config.toml
normalize_top_k = false
balance_loss = 0.00284
balance_bias = true
lr_router = 0.00136
n_head = 6
init = "normal"
train_tokens = 711600000
Below are experts of layer 7 (counted from 0) of a mixture-of-experts language model. Rows are named router (the router's row for the expert), down (a neuron's output weights, with its number) and show model dimensions 0-191. Each number is 200 + 20 x the weight over its row's rms, rounded and kept within 0 to 999.
Before each expert's rows: "raises" lists some tokens whose logits its average output raises strongly, later layers aside. This comes from a sample of Wikipedia text that the model never trained on.

# expert 2
raises: "D", "F", "B", " ", "s"
router,229,217,224,156,183,214,208,207,150,242,186,208,191,179,192,173,188,210,182,183,219,171,176,186,195,209,204,184,215,199,177,172,194,217,191,216,193,208,203,228,159,214,208,214,231,193,211,200,171,204,182,217,201,201,198,166,180,216,223,180,183,197,172,217,203,239,208,220,195,180,201,196,196,193,193,224,231,164,220,176,203,174,211,229,184,180,140,186,206,189,221,228,208,251,226,194,172,201,220,184,157,203,207,168,224,215,171,229,186,199,207,201,194,201,207,213,195,189,203,235,206,225,250,233,218,232,203,188,156,216,192,206,199,201,215,198,197,192,213,186,188,192,201,208,216,242,206,203,180,200,179,201,169,200,186,201,205,206,208,213,225,168,225,194,213,188,195,213,187,171,203,242,167,209,168,191,203,210,193,172,214,201,177,175,191,219,198,175,176,220,205,187
down15,178,170,199,181,200,208,197,206,207,178,195,199,233,200,218,228,198,170,229,157,220,198,179,218,199,196,177,178,185,179,173,172,206,248,199,186,172,186,220,200,211,222,206,196,197,187,225,228,206,195,198,235,233,171,220,182,212,214,228,216,174,234,203,209,172,177,188,208,186,216,209,205,228,212,208,162,194,194,200,198,207,235,183,236,235,196,177,187,224,195,217,193,203,201,219,184,204,176,183,188,187,220,174,209,182,180,182,236,230,170,155,181,207,217,183,218,220,190,210,177,207,193,203,201,231,217,182,213,212,184,182,227,229,183,180,195,175,179,193,185,174,245,172,238,195,194,208,208,199,205,235,179,168,200,164,169,209,187,201,193,214,189,185,222,214,200,228,193,199,227,224,213,196,219,194,172,209,208,210,253,173,208,218,198,214,182,226,181,190,198,240,198
down16,187,221,181,218,198,171,246,148,186,207,199,237,185,197,192,222,214,232,156,203,192,243,206,223,205,210,180,173,191,148,194,209,193,204,206,207,213,211,206,201,184,163,220,192,196,212,156,212,181,205,209,202,171,197,208,222,237,216,210,208,199,209,195,216,167,215,174,216,172,174,192,176,224,223,213,202,201,200,216,227,198,202,196,241,210,227,220,206,153,199,218,199,179,207,220,228,181,209,213,193,171,203,192,207,202,186,199,207,233,218,199,192,191,190,200,203,203,199,208,206,220,223,210,194,211,260,201,152,201,192,210,215,171,212,195,194,212,232,220,193,213,204,199,197,198,204,229,200,228,223,219,242,188,198,200,228,233,222,209,193,209,150,188,189,166,183,191,224,227,185,180,180,192,185,216,162,171,189,234,216,198,187,191,170,191,200,206,174,184,209,200,224
down17,234,201,194,199,219,207,208,208,181,201,162,189,197,172,220,195,174,184,150,205,220,192,195,199,218,191,219,217,199,164,201,188,217,189,181,199,181,208,211,174,194,211,181,194,166,238,174,204,197,202,210,212,251,211,207,194,197,204,217,154,207,204,226,197,182,194,227,184,216,200,162,193,237,216,208,198,175,190,213,179,188,190,216,194,164,205,195,217,210,200,206,191,214,175,168,214,192,199,189,200,202,194,134,208,184,234,203,167,186,167,222,164,201,202,190,198,219,178,227,156,214,202,152,216,176,189,192,206,218,222,187,217,156,217,187,209,192,192,218,245,179,213,200,180,195,219,209,219,180,149,198,243,189,212,202,204,211,178,203,213,174,210,200,155,195,194,215,159,205,200,195,174,191,183,212,186,229,182,209,194,192,232,204,164,198,173,206,184,203,213,209,193
down18,236,220,172,177,187,157,205,183,210,180,201,183,211,218,171,193,199,200,228,189,202,165,201,201,203,175,198,194,228,211,189,216,190,192,207,202,210,155,198,194,248,210,222,164,212,193,185,220,250,194,197,224,192,192,201,210,232,206,211,200,195,198,194,196,201,181,209,181,186,220,221,194,188,179,208,151,227,188,231,194,176,169,189,228,173,180,203,165,241,238,144,197,206,191,197,202,171,225,215,186,187,244,209,212,213,191,163,208,185,205,214,209,250,182,181,183,194,190,228,217,204,232,186,189,223,181,193,200,172,180,215,212,212,191,229,213,190,215,184,140,195,183,217,164,178,168,192,202,219,210,176,233,209,193,199,195,213,208,210,197,189,189,202,167,229,214,203,182,245,181,194,221,202,183,211,185,188,191,204,187,224,221,200,211,183,181,206,216,202,209,182,206
down19,214,200,217,209,195,224,194,200,167,221,193,233,213,209,134,245,215,232,172,193,198,172,208,176,245,167,177,181,201,198,187,202,166,221,186,188,193,212,212,204,200,253,220,190,209,210,189,167,224,170,196,201,218,219,178,199,135,200,198,215,212,207,145,181,168,209,192,178,195,236,196,184,205,224,196,182,233,206,196,210,196,213,201,192,220,248,229,215,208,193,219,180,223,195,196,210,222,195,185,219,205,239,200,149,206,168,205,204,212,205,189,181,186,181,227,181,177,196,196,172,174,193,199,214,230,211,193,198,181,198,223,195,172,225,214,191,202,195,209,207,209,218,197,183,193,195,192,204,236,184,217,233,197,208,241,179,214,199,196,204,165,201,181,181,157,209,188,206,217,208,199,212,204,245,198,218,217,194,193,197,207,198,199,205,219,175,206,211,196,206,215,182
down20,221,211,199,168,193,192,202,213,191,175,192,178,196,224,200,176,211,167,209,191,221,190,201,200,195,201,178,223,232,186,197,203,212,230,196,197,211,201,206,244,243,232,180,213,207,202,216,189,210,171,182,227,195,182,198,209,204,221,212,205,248,178,187,196,211,181,194,176,189,218,214,178,203,201,241,194,179,205,239,201,204,192,199,244,224,243,184,173,206,219,189,213,195,216,201,185,164,197,218,154,211,186,183,232,193,201,180,226,252,201,191,188,203,193,204,205,195,196,177,226,183,223,182,233,175,237,183,199,214,234,157,190,186,202,209,207,212,202,183,216,198,208,209,208,200,217,210,182,241,222,201,224,168,194,225,230,198,178,185,165,226,239,221,211,214,199,233,204,184,196,169,191,182,184,215,203,217,239,216,222,159,163,195,171,161,193,193,207,197,215,195,224
down21,208,175,233,219,196,198,211,181,184,204,223,226,212,222,168,213,223,191,192,206,185,181,223,243,171,184,199,233,207,240,199,218,209,209,182,234,207,197,214,204,184,189,218,189,192,199,207,181,168,226,217,200,206,209,188,156,200,189,240,236,179,233,212,172,185,197,203,225,188,197,205,197,171,214,195,223,185,190,184,219,195,211,190,191,167,196,188,168,192,199,218,188,195,221,207,213,202,224,187,178,198,215,184,167,182,210,252,170,190,227,210,194,204,201,236,195,195,216,196,232,221,211,221,166,189,241,225,197,190,232,201,210,181,204,198,168,227,161,227,146,214,158,204,168,223,193,179,202,192,213,213,169,223,195,222,205,177,210,213,191,207,212,210,212,232,196,191,191,197,193,182,190,152,217,177,229,198,223,188,162,218,186,202,230,209,205,232,208,177,214,191,185
down22,190,229,245,206,186,228,188,217,213,185,180,228,213,191,179,219,192,185,195,193,181,166,196,210,221,228,232,205,192,215,221,198,194,208,222,206,194,211,229,201,215,235,211,167,224,169,219,199,188,186,171,216,205,161,229,209,199,184,178,237,202,202,213,197,214,173,234,204,194,185,221,227,197,171,167,208,201,196,198,217,226,170,222,204,220,205,207,228,203,208,202,183,165,221,205,160,196,199,202,206,232,180,199,175,214,214,203,236,148,222,199,228,173,194,198,218,187,209,194,194,212,186,184,228,183,195,242,249,219,209,201,200,156,180,158,211,194,194,185,233,224,224,187,182,169,186,209,226,190,207,170,211,207,209,223,191,205,202,187,189,190,209,182,228,189,185,217,175,187,237,205,202,241,231,197,228,189,194,210,189,169,202,208,213,214,233,186,194,164,200,174,180
down23,179,213,209,204,174,198,202,192,180,181,185,226,197,199,235,220,216,196,223,184,174,230,200,218,199,224,213,193,181,210,191,213,196,185,160,172,195,157,185,167,227,236,210,212,233,217,204,212,220,201,171,209,206,230,229,204,181,207,203,211,199,204,206,180,221,190,177,177,200,205,192,173,214,211,173,177,195,175,219,166,232,202,208,203,200,225,228,242,225,200,195,216,190,192,221,196,171,218,233,172,183,172,218,169,216,192,210,190,173,197,220,233,203,191,181,206,182,181,204,207,223,173,229,182,170,170,194,211,225,170,185,226,176,202,209,228,171,184,194,184,178,206,213,211,193,210,206,205,199,218,217,189,188,180,179,190,209,244,212,214,201,199,215,196,198,198,235,205,139,214,229,205,235,162,169,243,196,186,212,212,204,181,205,172,219,224,196,159,212,201,165,221
down24,189,188,251,180,197,211,190,206,187,208,152,237,218,226,198,188,193,192,185,204,211,181,204,194,217,220,214,235,191,182,232,179,192,215,180,177,217,201,219,206,243,201,205,239,199,179,176,215,210,202,190,210,216,186,183,196,182,168,202,223,176,218,207,200,190,232,171,220,198,218,200,204,174,183,182,221,175,177,195,160,228,193,197,245,202,214,251,216,214,215,191,187,203,182,183,181,181,210,212,174,190,213,198,193,186,208,210,187,205,213,218,218,213,168,180,202,183,216,196,193,168,188,183,197,217,225,188,143,215,219,193,188,226,207,198,174,183,207,168,208,224,195,207,231,203,224,177,168,192,164,175,225,202,186,216,238,222,201,212,182,205,200,221,208,191,222,204,170,193,205,167,187,207,143,221,199,206,184,217,198,233,208,169,146,197,231,203,202,186,226,195,196
down25,180,208,185,212,202,160,178,178,176,187,206,199,150,218,206,199,191,197,209,213,194,180,223,217,194,192,206,197,229,201,184,203,168,143,201,186,181,200,224,214,203,147,184,184,187,193,172,225,227,167,183,223,171,186,187,198,220,190,189,212,186,214,202,222,145,191,179,208,196,222,193,191,198,233,159,180,197,196,166,216,211,200,212,184,226,219,203,202,189,209,227,227,198,204,170,237,198,199,200,203,240,194,222,212,214,185,173,233,224,207,229,208,202,225,223,194,191,210,209,194,196,157,176,216,215,197,221,217,202,194,209,186,213,217,188,231,190,189,248,167,207,187,201,206,224,185,205,224,201,184,194,182,216,198,179,219,230,203,213,223,220,216,208,208,223,198,181,177,184,188,196,231,189,182,222,204,211,241,225,218,217,181,159,185,215,229,207,157,184,237,185,224

# expert 0
raises: "ity", "y", "ian", "uch"
router,207,158,212,198,210,232,210,200,176,198,183,148,139,204,188,168,191,181,197,193,203,190,241,231,186,202,227,204,209,203,187,199,230,201,213,179,177,204,209,186,225,214,215,183,223,203,201,240,187,214,167,204,187,197,156,199,219,201,231,189,193,171,211,210,208,192,189,193,185,206,194,164,187,188,189,214,153,211,191,209,214,189,194,225,222,204,214,192,202,198,164,219,194,195,174,191,167,209,213,197,212,186,231,174,181,219,231,222,198,195,211,219,181,208,216,214,210,192,228,234,201,245,213,191,224,212,194,214,188,219,213,172,165,215,208,181,175,213,179,148,214,159,190,213,211,203,201,212,179,214,248,214,199,213,207,201,132,224,185,220,203,211,208,209,209,259,212,211,183,182,201,225,190,218,189,194,184,185,206,198,191,176,193,185,215,208,187,186,204,182,200,187
down4,188,187,180,201,241,186,224,191,190,214,222,203,158,188,182,205,145,213,199,191,207,185,188,217,189,179,213,171,202,178,200,242,189,203,160,165,185,217,208,223,189,196,229,199,219,203,204,171,165,182,207,187,231,173,221,217,212,201,226,151,203,180,183,204,186,202,164,198,207,196,205,195,211,219,212,185,206,183,262,246,199,218,166,208,234,218,203,197,233,201,210,204,194,185,214,183,198,206,205,219,198,216,218,201,218,193,225,214,173,207,197,213,206,223,191,189,147,200,190,191,204,229,188,242,195,239,189,194,226,188,217,205,222,211,185,183,216,188,209,169,196,197,191,208,222,201,211,191,213,178,214,180,227,211,193,229,193,222,218,214,187,215,146,198,202,220,179,210,203,232,153,198,191,195,230,189,208,204,204,219,174,202,197,244,201,235,214,190,210,179,171,210
down5,209,158,206,168,213,208,208,185,174,168,208,244,203,226,171,165,197,237,180,200,231,212,225,196,171,184,196,167,207,233,162,213,193,184,201,226,169,218,211,196,226,213,211,175,170,187,220,207,195,195,232,187,212,209,206,190,186,194,168,169,200,196,181,212,233,179,202,213,172,210,216,195,218,195,185,180,191,176,223,179,197,244,203,217,194,173,167,170,177,216,176,207,227,204,215,167,198,197,230,169,226,203,232,204,215,203,216,212,146,207,182,207,211,199,236,192,212,191,198,194,204,186,193,213,212,194,197,157,232,221,233,209,217,217,189,207,207,175,223,210,164,178,187,200,208,194,225,222,224,210,198,201,213,191,210,195,243,183,182,225,217,208,184,201,213,187,223,200,221,208,203,206,186,191,190,169,211,232,199,189,249,242,198,188,182,229,207,185,209,194,189,222
down6,193,213,216,191,208,192,225,203,180,184,193,208,183,191,236,206,215,218,245,215,167,201,170,183,175,214,220,199,198,198,159,213,189,199,200,196,157,221,227,211,222,202,212,224,232,207,205,177,188,193,208,206,161,191,210,267,235,200,234,212,185,203,197,187,205,191,213,197,185,184,227,212,208,188,195,213,201,182,196,203,167,172,189,142,165,171,186,222,183,202,210,197,178,200,177,174,232,182,199,187,218,215,199,216,179,174,173,207,192,162,225,210,209,168,189,193,163,167,201,243,203,187,197,201,220,221,164,194,175,198,197,212,192,175,211,214,203,209,176,209,209,223,211,192,209,167,184,195,226,228,190,194,175,176,173,202,203,199,218,203,196,215,176,204,211,203,221,198,197,206,200,217,212,191,178,203,208,220,252,201,176,173,212,219,237,234,202,197,194,224,244,171
down7,192,236,180,187,195,189,204,192,195,162,237,235,193,193,179,197,197,231,207,208,213,205,178,206,208,166,203,180,184,181,233,165,218,195,208,205,190,226,187,213,159,194,182,186,199,184,202,210,230,184,209,182,223,159,214,227,183,180,199,205,181,164,225,179,198,202,192,194,187,197,217,241,235,203,203,207,209,178,177,182,165,172,221,231,182,214,194,194,190,213,203,170,212,204,206,180,194,199,212,187,214,192,234,209,221,174,200,169,215,207,173,184,191,224,181,195,211,187,172,202,193,216,212,171,258,200,219,191,220,217,188,178,171,172,175,224,205,180,211,228,203,197,205,254,199,206,227,221,194,192,235,182,194,200,205,207,244,169,169,206,217,155,207,154,206,222,184,196,165,203,203,186,203,185,204,220,203,182,187,209,179,180,177,218,154,184,194,195,227,199,187,187
down8,199,200,196,160,214,195,176,206,170,206,206,184,211,201,205,194,161,205,211,213,235,211,242,182,193,187,210,197,201,166,203,224,213,185,190,204,203,215,161,216,162,192,225,236,194,204,193,209,243,235,155,178,194,167,226,239,174,232,216,195,199,192,218,213,211,212,210,180,210,189,197,205,209,181,204,201,230,189,207,205,207,167,197,181,198,216,205,183,197,163,212,203,191,191,201,151,167,210,212,203,194,253,198,210,216,194,214,219,199,215,178,159,196,227,158,244,220,200,201,170,216,219,205,199,211,211,214,170,195,191,196,206,229,187,229,210,168,217,191,170,211,187,215,200,193,212,199,216,208,165,221,199,217,226,217,188,210,186,229,168,236,209,216,181,183,228,178,201,224,165,216,223,194,187,211,213,192,217,196,194,161,183,195,222,240,186,213,211,169,199,224,209
down9,186,196,219,209,191,174,232,216,185,238,162,197,201,194,236,201,198,191,210,222,162,187,199,195,176,208,177,220,194,186,201,189,145,217,231,206,206,197,239,208,167,241,204,198,202,163,192,211,174,179,185,205,213,205,184,208,202,214,158,211,206,200,186,209,197,169,235,213,179,185,222,229,215,190,218,154,202,209,183,185,183,197,212,215,219,224,209,197,221,185,207,208,197,201,215,198,216,186,176,208,215,190,219,221,170,194,199,207,199,234,199,212,195,190,197,203,205,233,232,191,214,204,235,201,148,211,216,177,203,194,200,165,183,217,204,221,194,185,211,239,203,193,209,190,258,202,226,206,177,214,168,198,200,197,207,185,188,189,178,199,187,161,223,219,169,200,214,242,198,192,225,143,163,230,178,210,241,179,210,194,208,208,194,202,231,208,187,180,188,200,183,217
down10,190,193,212,168,221,193,204,222,186,187,180,185,201,198,187,194,226,212,252,219,179,218,206,242,170,164,171,184,246,211,186,162,205,207,182,216,204,175,172,196,193,188,171,193,176,226,206,215,203,211,185,210,206,218,243,177,203,183,212,210,222,201,180,230,244,221,190,177,178,205,221,236,205,157,207,197,204,211,187,204,202,232,212,171,221,209,183,219,183,210,238,212,234,248,210,220,177,207,217,201,193,208,181,214,221,198,160,207,188,209,184,198,187,234,228,190,220,220,230,201,205,182,187,218,171,186,185,192,180,190,212,184,175,205,180,195,158,201,189,169,201,186,188,203,179,203,192,190,204,217,215,213,168,184,239,228,194,198,195,207,210,160,212,204,214,179,196,228,202,236,207,218,199,171,205,217,226,171,212,183,218,172,167,180,191,210,187,215,206,188,233,199
down11,181,240,187,187,168,188,226,190,173,205,200,207,204,163,209,197,201,199,164,179,181,184,206,176,195,184,225,184,191,193,216,216,206,183,222,218,210,203,179,186,193,198,244,172,181,215,211,213,214,206,221,227,211,214,174,222,230,219,192,207,206,194,246,224,204,178,197,181,201,191,210,185,186,207,220,223,145,202,167,226,217,189,195,197,160,196,196,242,206,216,183,180,171,193,186,200,199,231,212,189,170,218,199,190,179,200,172,228,217,200,198,166,205,203,241,206,187,198,217,250,169,210,216,203,221,215,267,198,201,187,210,186,196,234,207,164,186,189,192,169,203,196,214,203,212,217,177,193,229,207,193,214,186,235,211,187,175,187,202,194,199,195,200,212,221,227,150,210,185,164,201,198,177,213,212,169,211,205,200,234,194,169,197,212,182,192,209,244,221,202,212,224
down12,190,202,207,193,203,175,212,224,197,207,203,204,176,202,196,197,166,181,174,222,177,188,185,202,179,225,193,143,195,192,217,211,147,212,191,178,163,212,166,202,204,186,207,219,202,206,193,158,206,216,184,199,218,175,166,197,202,160,170,214,227,172,235,188,211,194,206,202,194,192,203,170,222,220,210,216,203,165,190,217,196,227,190,236,201,206,162,197,207,220,214,228,164,224,225,187,200,195,217,171,207,179,190,162,182,242,206,216,189,182,208,195,218,216,193,250,186,195,202,170,204,222,169,186,207,160,204,246,199,199,218,201,184,181,190,207,205,196,199,203,186,202,191,219,195,182,188,189,213,199,198,210,215,206,197,205,239,204,157,177,182,187,169,203,201,186,188,206,187,225,208,174,238,212,173,220,206,200,225,204,220,195,208,216,176,162,162,213,185,170,251,199
down13,180,199,203,192,204,249,197,217,171,184,180,199,163,205,221,210,202,158,194,207,202,132,213,236,224,181,190,191,214,207,213,206,180,202,206,203,218,220,167,205,200,187,191,214,240,210,172,196,181,219,223,226,222,178,228,177,184,245,204,212,187,172,197,209,173,202,218,245,181,188,187,185,183,237,204,218,181,190,172,172,216,142,180,221,195,195,210,223,203,203,234,165,241,211,207,220,174,205,196,201,194,186,201,187,185,207,213,205,190,175,193,234,187,185,204,172,231,195,206,205,197,200,187,194,194,157,221,194,171,196,206,184,183,223,207,213,207,236,205,197,189,184,193,190,185,206,188,209,231,209,198,210,204,198,201,214,184,211,208,203,194,174,198,228,178,182,223,172,214,203,196,224,208,230,200,217,136,219,220,232,184,165,208,189,211,192,221,203,199,204,236,198
down14,199,196,230,194,181,205,192,186,193,178,173,220,200,223,212,208,207,186,156,207,186,218,227,168,220,182,193,175,233,189,207,190,191,223,209,209,186,172,170,198,222,179,219,184,223,188,197,219,216,201,207,175,185,179,184,211,244,209,234,169,208,206,232,241,231,198,176,199,196,222,187,202,197,220,217,239,206,162,204,200,146,222,210,189,202,221,205,176,182,211,159,187,182,207,198,187,203,182,200,194,175,177,187,214,189,181,184,152,208,209,209,185,205,234,169,218,208,195,169,207,224,185,200,254,227,201,185,219,175,200,169,241,179,200,215,205,178,220,186,225,211,208,172,184,235,230,192,211,181,222,197,179,184,201,221,250,210,234,172,213,215,193,219,184,197,177,187,158,186,200,155,188,189,176,195,212,187,194,206,225,190,204,198,197,200,191,199,182,195,201,199,196

# expert 1
raises: "\n", "-", "The", "In", " The", "=="
router,191,214,221,203,213,234,208,218,222,233,163,203,189,178,174,198,220,212,159,190,235,167,205,180,182,180,215,154,195,190,154,170,196,164,200,187,188,213,223,226,205,220,211,210,205,191,210,228,175,211,163,205,214,166,196,173,192,187,206,217,150,227,201,221,205,233,196,222,190,215,222,221,205,147,183,204,173,185,184,232,186,160,271,206,202,179,184,225,211,217,193,177,210,220,197,189,189,202,205,201,191,203,195,177,216,187,185,194,196,216,199,199,181,207,203,203,219,200,206,226,205,230,209,247,209,232,176,210,189,226,176,229,199,201,210,192,188,180,213,190,189,199,188,223,206,196,193,202,205,247,178,200,209,208,167,195,183,192,197,194,200,169,221,196,226,223,171,214,194,210,205,180,187,219,171,190,196,215,222,167,206,186,179,175,194,212,193,214,234,176,188,199
down15,184,232,202,199,197,186,204,202,176,215,213,227,203,187,206,149,204,236,169,227,217,186,209,203,203,202,174,177,217,182,210,185,222,201,226,210,184,213,222,193,200,192,228,214,173,218,227,211,218,195,165,223,195,206,224,209,150,200,216,197,223,241,218,209,206,229,193,183,206,192,207,215,204,195,193,205,154,184,211,192,223,217,214,151,175,189,226,192,217,214,156,168,167,185,248,159,200,202,212,220,194,183,193,204,219,199,181,213,192,189,181,198,183,171,141,192,189,217,197,202,179,208,179,183,191,210,209,240,175,234,164,178,203,207,200,213,179,191,190,206,195,201,169,200,180,175,195,188,196,189,185,177,184,195,231,217,236,192,204,149,223,187,167,194,209,226,220,214,191,228,184,200,183,209,181,174,183,209,178,199,206,220,206,170,178,187,236,212,203,208,223,204
down16,194,208,207,189,182,226,205,198,194,180,201,187,185,191,219,212,191,224,195,151,180,203,146,174,221,189,198,197,220,215,192,217,207,206,181,179,221,211,215,191,203,235,172,256,200,214,196,170,197,255,205,196,208,192,198,219,199,224,191,216,190,215,187,205,156,216,203,196,239,186,214,219,206,223,243,216,201,217,198,206,197,196,201,215,156,197,221,157,187,233,160,184,187,236,204,192,187,153,210,190,200,255,197,205,238,204,202,226,203,174,215,233,183,189,192,199,187,218,197,178,204,181,193,216,186,207,224,204,194,215,161,174,212,208,183,186,232,172,200,169,184,203,198,150,179,223,217,214,222,173,172,216,185,200,194,205,193,208,192,186,207,190,233,188,185,178,202,189,232,187,198,204,188,196,155,168,202,197,197,219,217,204,215,199,200,163,198,221,211,226,203,207
down17,221,198,207,205,212,249,212,200,203,165,211,208,233,174,179,179,233,197,193,150,203,220,191,213,183,193,192,190,184,204,182,225,208,196,175,202,190,236,227,192,172,184,186,214,230,207,180,182,180,211,202,218,177,189,236,206,215,181,214,166,201,178,175,206,180,167,197,186,208,223,206,218,202,173,198,224,187,236,178,166,181,186,233,222,228,198,185,191,207,207,184,227,202,207,240,226,184,226,199,193,195,206,230,180,229,188,206,189,246,223,214,208,209,198,193,210,190,204,237,221,224,199,220,202,216,219,197,191,174,206,205,211,182,194,193,216,187,168,186,225,228,183,225,227,221,229,203,217,207,212,172,215,190,193,222,205,217,192,213,231,179,236,217,228,208,178,209,253,200,179,184,242,221,190,235,213,206,184,220,212,190,215,187,158,210,221,169,213,178,220,196,218
down18,202,202,215,205,232,189,195,151,209,202,201,204,213,186,224,205,171,196,161,230,216,182,204,236,182,238,168,218,238,179,202,189,175,169,180,202,223,174,196,211,193,210,216,217,200,166,173,194,246,195,196,213,210,210,220,196,186,189,202,222,209,165,213,190,214,219,188,226,195,177,177,202,193,202,187,194,176,207,200,233,206,189,166,187,201,194,199,195,197,197,199,206,204,217,209,221,165,213,197,180,195,210,219,200,197,187,178,210,176,209,206,195,203,203,215,197,208,216,184,230,170,196,217,201,206,200,193,187,177,184,203,226,179,213,198,209,197,178,169,208,178,223,182,204,162,128,199,214,199,146,192,223,224,224,173,202,205,219,243,199,185,170,215,193,230,201,169,186,168,203,197,208,186,190,182,222,231,209,199,223,170,226,201,223,177,262,188,225,198,171,239,207
down19,184,191,191,188,194,221,217,200,214,227,181,215,209,195,168,211,224,202,198,198,186,167,213,212,185,229,161,229,189,231,175,215,224,217,179,203,215,232,204,200,201,217,181,198,216,183,200,194,196,242,214,212,183,182,191,157,209,210,193,132,213,248,219,214,195,172,187,203,192,206,238,202,215,241,203,207,200,171,203,205,201,199,224,205,213,208,229,161,224,230,174,204,189,201,205,210,154,209,212,166,201,223,217,198,171,205,210,215,239,235,190,166,194,185,198,193,214,211,189,155,190,203,207,181,212,212,209,231,220,213,207,217,190,187,194,195,173,182,195,230,183,207,217,175,208,203,225,179,198,200,226,236,180,197,257,222,187,190,215,186,220,197,184,196,190,177,230,162,191,203,152,194,220,180,225,173,209,204,218,192,199,194,210,201,203,160,202,219,186,219,210,196
down20,180,168,228,194,187,168,189,205,236,220,189,162,194,212,204,177,210,172,213,224,199,196,179,212,207,198,219,228,192,209,199,203,178,187,226,183,163,174,240,164,189,195,198,203,180,183,213,201,192,164,220,250,203,193,184,198,210,214,208,216,240,200,206,238,207,196,202,218,195,173,195,189,201,219,188,203,196,230,174,174,215,182,196,218,202,231,181,226,172,222,188,191,234,188,204,237,196,214,194,184,205,221,163,200,187,208,162,184,193,172,234,211,209,200,219,210,232,194,198,210,202,187,201,192,220,185,208,195,202,180,193,208,191,195,251,195,181,217,215,213,218,195,187,189,217,222,194,203,212,218,212,184,197,172,219,185,187,195,189,199,212,206,193,200,218,208,202,219,206,176,218,217,172,218,239,227,219,194,200,206,228,183,238,157,269,211,203,190,198,160,267,209
down21,204,203,194,194,196,192,177,206,180,191,217,207,181,210,178,193,191,185,189,199,216,205,188,179,162,209,174,179,203,216,233,198,173,213,177,226,199,194,192,248,172,201,176,196,180,207,181,192,191,201,175,193,244,203,212,213,187,205,213,195,202,213,176,210,220,191,177,209,198,202,184,217,166,174,198,175,204,225,185,189,228,194,195,171,164,207,188,207,213,228,185,223,176,258,167,239,249,167,185,175,198,206,197,224,198,196,258,189,217,218,183,227,205,222,220,236,198,207,171,217,187,219,176,218,198,204,199,196,176,188,222,218,167,216,198,183,183,189,223,211,173,183,169,197,232,165,182,190,173,180,217,198,201,181,199,206,204,214,174,195,197,202,191,187,210,238,184,238,225,183,221,194,217,183,177,211,181,191,222,207,180,170,237,197,156,211,210,243,226,213,206,185
down22,196,191,210,209,211,174,196,135,196,189,206,228,230,199,178,204,178,205,182,186,189,218,219,180,188,178,200,210,201,206,185,175,196,184,152,205,181,223,164,235,188,196,202,216,203,214,220,189,209,215,152,200,217,232,181,221,176,223,219,213,189,208,207,190,217,249,203,229,186,199,200,202,181,201,201,206,199,222,189,191,180,203,222,182,187,199,180,163,190,202,167,173,200,223,189,172,183,241,208,187,171,190,207,176,174,174,186,226,203,177,185,181,199,171,232,232,160,193,209,220,208,223,235,230,189,201,213,197,210,213,206,189,170,215,190,185,239,156,189,208,225,214,191,191,166,225,191,228,169,171,192,164,192,193,176,214,191,222,220,186,231,205,215,195,212,218,180,204,188,194,186,214,238,214,188,188,217,197,217,228,216,212,202,200,170,194,212,200,182,203,225,152
down23,184,201,212,216,185,190,179,227,244,197,191,232,163,184,208,172,199,189,189,182,186,211,175,166,201,203,222,234,167,190,177,200,197,201,169,202,180,209,174,212,164,189,212,225,205,158,195,234,213,162,215,205,217,219,214,211,161,211,154,213,205,217,215,219,199,200,203,209,201,211,146,185,209,186,183,213,213,223,193,192,230,216,232,207,206,216,170,186,213,208,213,226,186,215,199,208,203,202,195,194,195,218,203,181,235,193,165,194,191,208,163,199,160,177,187,187,169,209,209,208,204,145,228,194,211,188,217,227,241,208,200,232,173,202,221,197,194,160,201,203,185,197,149,191,227,209,206,200,211,236,238,168,211,212,194,204,221,211,209,220,181,184,195,189,177,199,193,211,222,211,202,201,181,207,225,252,184,189,194,202,198,174,203,204,173,211,225,229,202,202,222,191
down24,205,161,190,182,198,209,194,212,189,218,193,214,178,215,219,221,206,216,193,180,172,214,227,210,197,201,188,188,219,205,189,222,165,213,181,182,197,177,177,172,193,203,202,183,213,187,209,198,187,213,205,193,226,205,175,172,191,193,215,205,208,201,187,172,195,200,189,205,216,221,201,265,206,214,197,165,216,218,213,192,196,194,224,209,208,239,249,211,216,165,240,232,233,217,177,207,209,209,209,208,227,232,202,206,186,176,213,185,187,204,209,201,227,233,242,245,224,183,183,199,199,180,215,202,173,191,222,152,173,215,178,192,191,188,195,197,216,190,161,226,196,194,164,216,200,224,218,208,169,222,173,211,206,211,196,188,176,186,217,205,194,212,249,190,182,176,210,196,216,222,189,184,178,232,188,169,198,222,211,201,175,210,225,202,244,195,182,230,174,152,206,170
down25,209,203,196,183,180,190,178,170,189,205,204,227,220,179,219,169,194,191,202,195,213,213,178,180,187,188,211,191,232,212,205,206,183,240,180,198,203,201,235,193,208,156,173,165,185,199,182,187,198,205,240,165,195,245,215,229,194,215,198,173,183,190,203,193,191,183,193,189,188,175,198,222,218,206,190,167,208,205,169,192,145,188,198,176,220,194,203,201,193,205,184,240,218,205,212,181,203,231,231,168,197,198,189,199,184,187,188,201,237,191,165,215,182,181,195,185,200,221,213,225,198,190,226,207,211,167,179,183,204,177,209,236,223,216,209,185,238,166,185,213,211,196,191,186,226,209,188,147,193,194,180,219,211,197,212,195,159,218,175,248,173,213,175,187,234,207,194,214,189,193,158,201,215,203,158,204,247,241,197,192,210,203,190,188,179,195,218,209,199,226,182,201